Weights of a small mixture-of-experts language model, trained from scratch on English Wikipedia: a variant of Muon for the experts, 5087 steps.
Below are experts of layer 2 (counted from 0) of a mixture-of-experts language model. Rows are named router (the router's row for the expert), gate (a neuron's input weights, with its number), up (a neuron's input weights, with its number) and show model dimensions 192-255. Each number is 128 + 32 x the weight over its row's rms, rounded and kept within 0 to 255. Numbers have three digits each.
Before each expert's rows: "gets" lists some tokens that make up at least twice as much of what it gets as of all text. This comes from a sample of Wikipedia text that the model never trained on. Tokens count by the router's weight.

# expert 6
gets: "|", "==", "'", "R", "M", "T"
router:099114083089162142135126092100084161073097108126129175151118085207157168146125154108101172105120089130124102085174079140107149160160156113129159142085156101132136076148121124111165104101110105
gate0:158181099151111100186141137138126121122171156138104082121133148098165128169121114097135115109131101144091128113158158163138125154108069070118191141125131127075175125140174228162144134113150109
up0:129076184163117145098092151081119144177112143064132112153117095085143170143125124123172106118088132109145106178118144126134075145150087080120110103128075134130108150117101117128168132114132149
gate1:163154121101046112143128149094098118115165075114066155239158144097064158099064181169146149174122151131060071107169129129115182125156163178109145067095144104076107143135173130119155163111106134
up1:117126171086123133166111085114134110083121157159137116103069091107203100163138108134151155126132140168164109125077086137125113156062105071120110150122125156127165135103109074107153092153155132
gate2:077157095155121164171062133142135164132110150143118168112105152146122175157122129105102149160099088122173113138102089131090137090033130121124093142132130144121116160186136075126102122134117159
up2:108097141105148144067127115146103081130112198135084137164212119133160142134128139194104130116111177188112036087143179162170117155119121141166147075124124095097143165136171186097084138107099102
gate3:169090161168144105090123082121063161133068089129107116165146092132140120100224107106166082156188131153117111110151138132165088178181122212082133107147161164082075198127146102173157180131122202
up3:081124135112121118109146142131112121111138166094116114104139156069121153162061155115136130143174106108143108136149170125144071153133142155120115191114114067122152186124147068146139124134156097
gate4:125081117127147130054097123112137146162091165128130121096142163119128150151144112115157108089091112146159126129150104070112155147131096194165102124081126154075078139108127169105147141150119136
up4:106114100122128124100103208053149106121147153137125154122141154164150098109112057125136131116146115109103134183098079114112196137102106107178134115156088140206103148136145100153127191139138085
gate5:144120135182129057153096097155148100163073129120146134164180150150161143155118105130159100120133104084115143116161134114149097117133159144107142154144103153097164123150122144176134149121107121
up5:192131103146052075120148117159115152117083124158096097142151161153122151130099116138165064120153143120193081179110084116165126122143133186064138104080126129078157085124150153169136127181114184
gate6:098121095072118110142111156117124179157135085083129106169169136101091092120123116145189087120116158166145105145116150118147098165124119084189119133068103103075151119134108145118153141130087123
up6:168191165175111096146122086154139142122162211181129132075075195192095126122151151150140130083164109082061130118116129104110154142140099178069132127149112117193124104114179142119136168120137137
gate7:172087123114143114125120113081139109135141113147095136115068083157128175127137176168091103192127132143145118155143084054145163115162104136150150108145141140063114175157106119175150172123133125
up7:153158185147128079161152158056112096107106112142160129149210116131130092098164109109106158079138080177151098104130140150145134170075156144148157115111084106126142111098123126110137105167147147
gate8:102103143133200145098133149115103127098126108203194095139147096104128149088065095096079142204093123103180085182170085146200102106157099098152077100153109158147117200134116140153140133102182114
up8:159143132143135093124151140093107079118171122145124125145124120065104091118155117139117085113116141163108097119107127108154133097137087110146127103095098152104139140162075139117093151160128164
gate9:038060142140174077148119093099176134066163162146140113141166111150147113116169139116128112106167189123081093121094121131142081152133152160135130105100092095109126177147135092120094160144118138
up9:164147117099081165120062157127092142130129146153116147136106180092070132082053092162135158105098093097174127167150180137138157159118086130120123111159184132134130078128097149096140145125101164
gate10:189104141103073146140142095169101176137122113104113084185111156184176160123157130167051168127139090114134181175115175166122116131101092091152158104123108106149136151104143126097075122126141113
up10:107136165099127131152101184140116081105182204108112133136070151111104134101109112102131205098080122132121116114102122121154074130090119125198129121155156127077122154101132086103192136158109104
gate11:173095087101110137148111146167166125132111139126132121149154138134153120107109156161159192098164103136098145118137061150123118124129149090091166072079128147089129092157109146115097179096112138
up11:075117094098134164164139126093103110141154094174115152124110099079087171173130127107148116123151110128147171127135096085152104099160095134133119201087139088190124090119144048118095167153125112
gate12:109105135135134101079154041153143090097114029175157096164113139160027144127116142164145119152120093155098195129097177162141164113112140208157147161093209149179167097135100114068135154087122057
up12:132102147156042135149091130106129085159147133128162158112114176108075138159150127189136104101105139091137157117128131139117107132148068115131123142054160133191055098125106099093111135105106118
gate13:082140154171101066159138088094165125111146204079142121144138063136143187194163126092119115171110159159118150116099095103105130122149129107120169138146089178162113110123112117155165077110113167
up13:173115120101140121067154126133090146107076066145128101127137155087146135084160155123123087070170094064176175187159134152216117137094139109174065159068092116123111142138138137125099157155152123
gate14:080065138101138055113177085128142128164143179141139134106141153041121152138160095154167139105135166112124153084132117063090114123125136097160128115124114070130158146143080140085114153108187153
up14:070079112137131170174143083124093098131116096115147088153131097164158145164140152138106094127121174109182131173123164149153116119162112165081097094118100123106124132084117095101105182134126067
gate15:094119169162139126111124155095138125134120110149132160122161143133119157158097156157115096106086089126134159104108174183120093121178137128166151151171131163144131154144149119108139138082139144
up15:090096104187112169158113147158120191117146162098125082104116162141100130116088087146114097122187175118095137139192117130148167148094164121059114129163102140120083114097111115137107127168120107
gate16:175109080105076147127114123116133073094163154199113116131143160173144164132163107167126127188161124137065152108100122109140139060123176154125075092136106156163101104123136163061159148146136101
up16:082126181162176070135159119132143134137140131085112175139122116118108178195123168073124133078160118130172135130178139147113092160129162123124137178132151159171108119105138117167107152143097138
gate17:102107111120113151130128163099118148140156138098100102161136134162136167122153094113161138170133150121213150150128110106153088125114022141114117138112182133078084190120093086107183166146121133
up17:127077090164086217158093112088094086160148181074103115121085112142159124142095100111168094116119197110161177097067154144155098134150137148161172129138159137141090144169124122117178106118121222
gate18:093106109078170178103093112128088139134057138127093136094143130150130105083074166144013088107147161162120121128148126094171143124143137098187130129163122066086151100164104138088168112079114155
up18:069147097106175206157085098152127150135118130126170152081104036163094156125129180125072131101134131122169136189139157090098148162153095171089110173102150136105126163072123169107141082100127121
gate19:154146098178114126158156125106108121098117170116148164125097175146063112043137138132165100144106135121058139079090120128133134112109110162161162175158130092096165144094120105123106121089136129
up19:156099122175111090157113197147121133142081113102153146096092103137035133080150118149135119109136095137103135124115154145100137066181136165112107177153159039099120165133116100121165160111137134
gate20:130150162113065132109129080141095218157149107072078139133127151109133104162102098123127132108108113153157130155179161153138139136110163099116146109114183075116072106116067099164107167192134081
up20:092113116185112128115109121170181027119159041122136130121183157160121197105100131141176192130103119079137169137096152166144092137166162143165146144151112130167093106169123136100169105083164119
gate21:147082117099150118067151135138157142151136135149153149062148126180098111145114158153116146131115137162137131150145094133117133171117099137177132100070118110116140133133169080132166074110177154
up21:091139164140095149047144078147085119067129125148114139136164151140153138154073097087183069075149143132092143143097113121140156113131136100164091157090144121187133126087100154074116120111149140
gate22:129056151142158085130122151136125124164114108111083132200123202173209148144076105174091129113128063172123098115139195134130110179110155088089073126136161134147190120210144155090133091122117170
up22:193160130090110169127118112115193205141156121132148110099135151119054124196190090083141168144112116098108132102195137181100142117134138075105107166141111095139128157106171111111111110161151138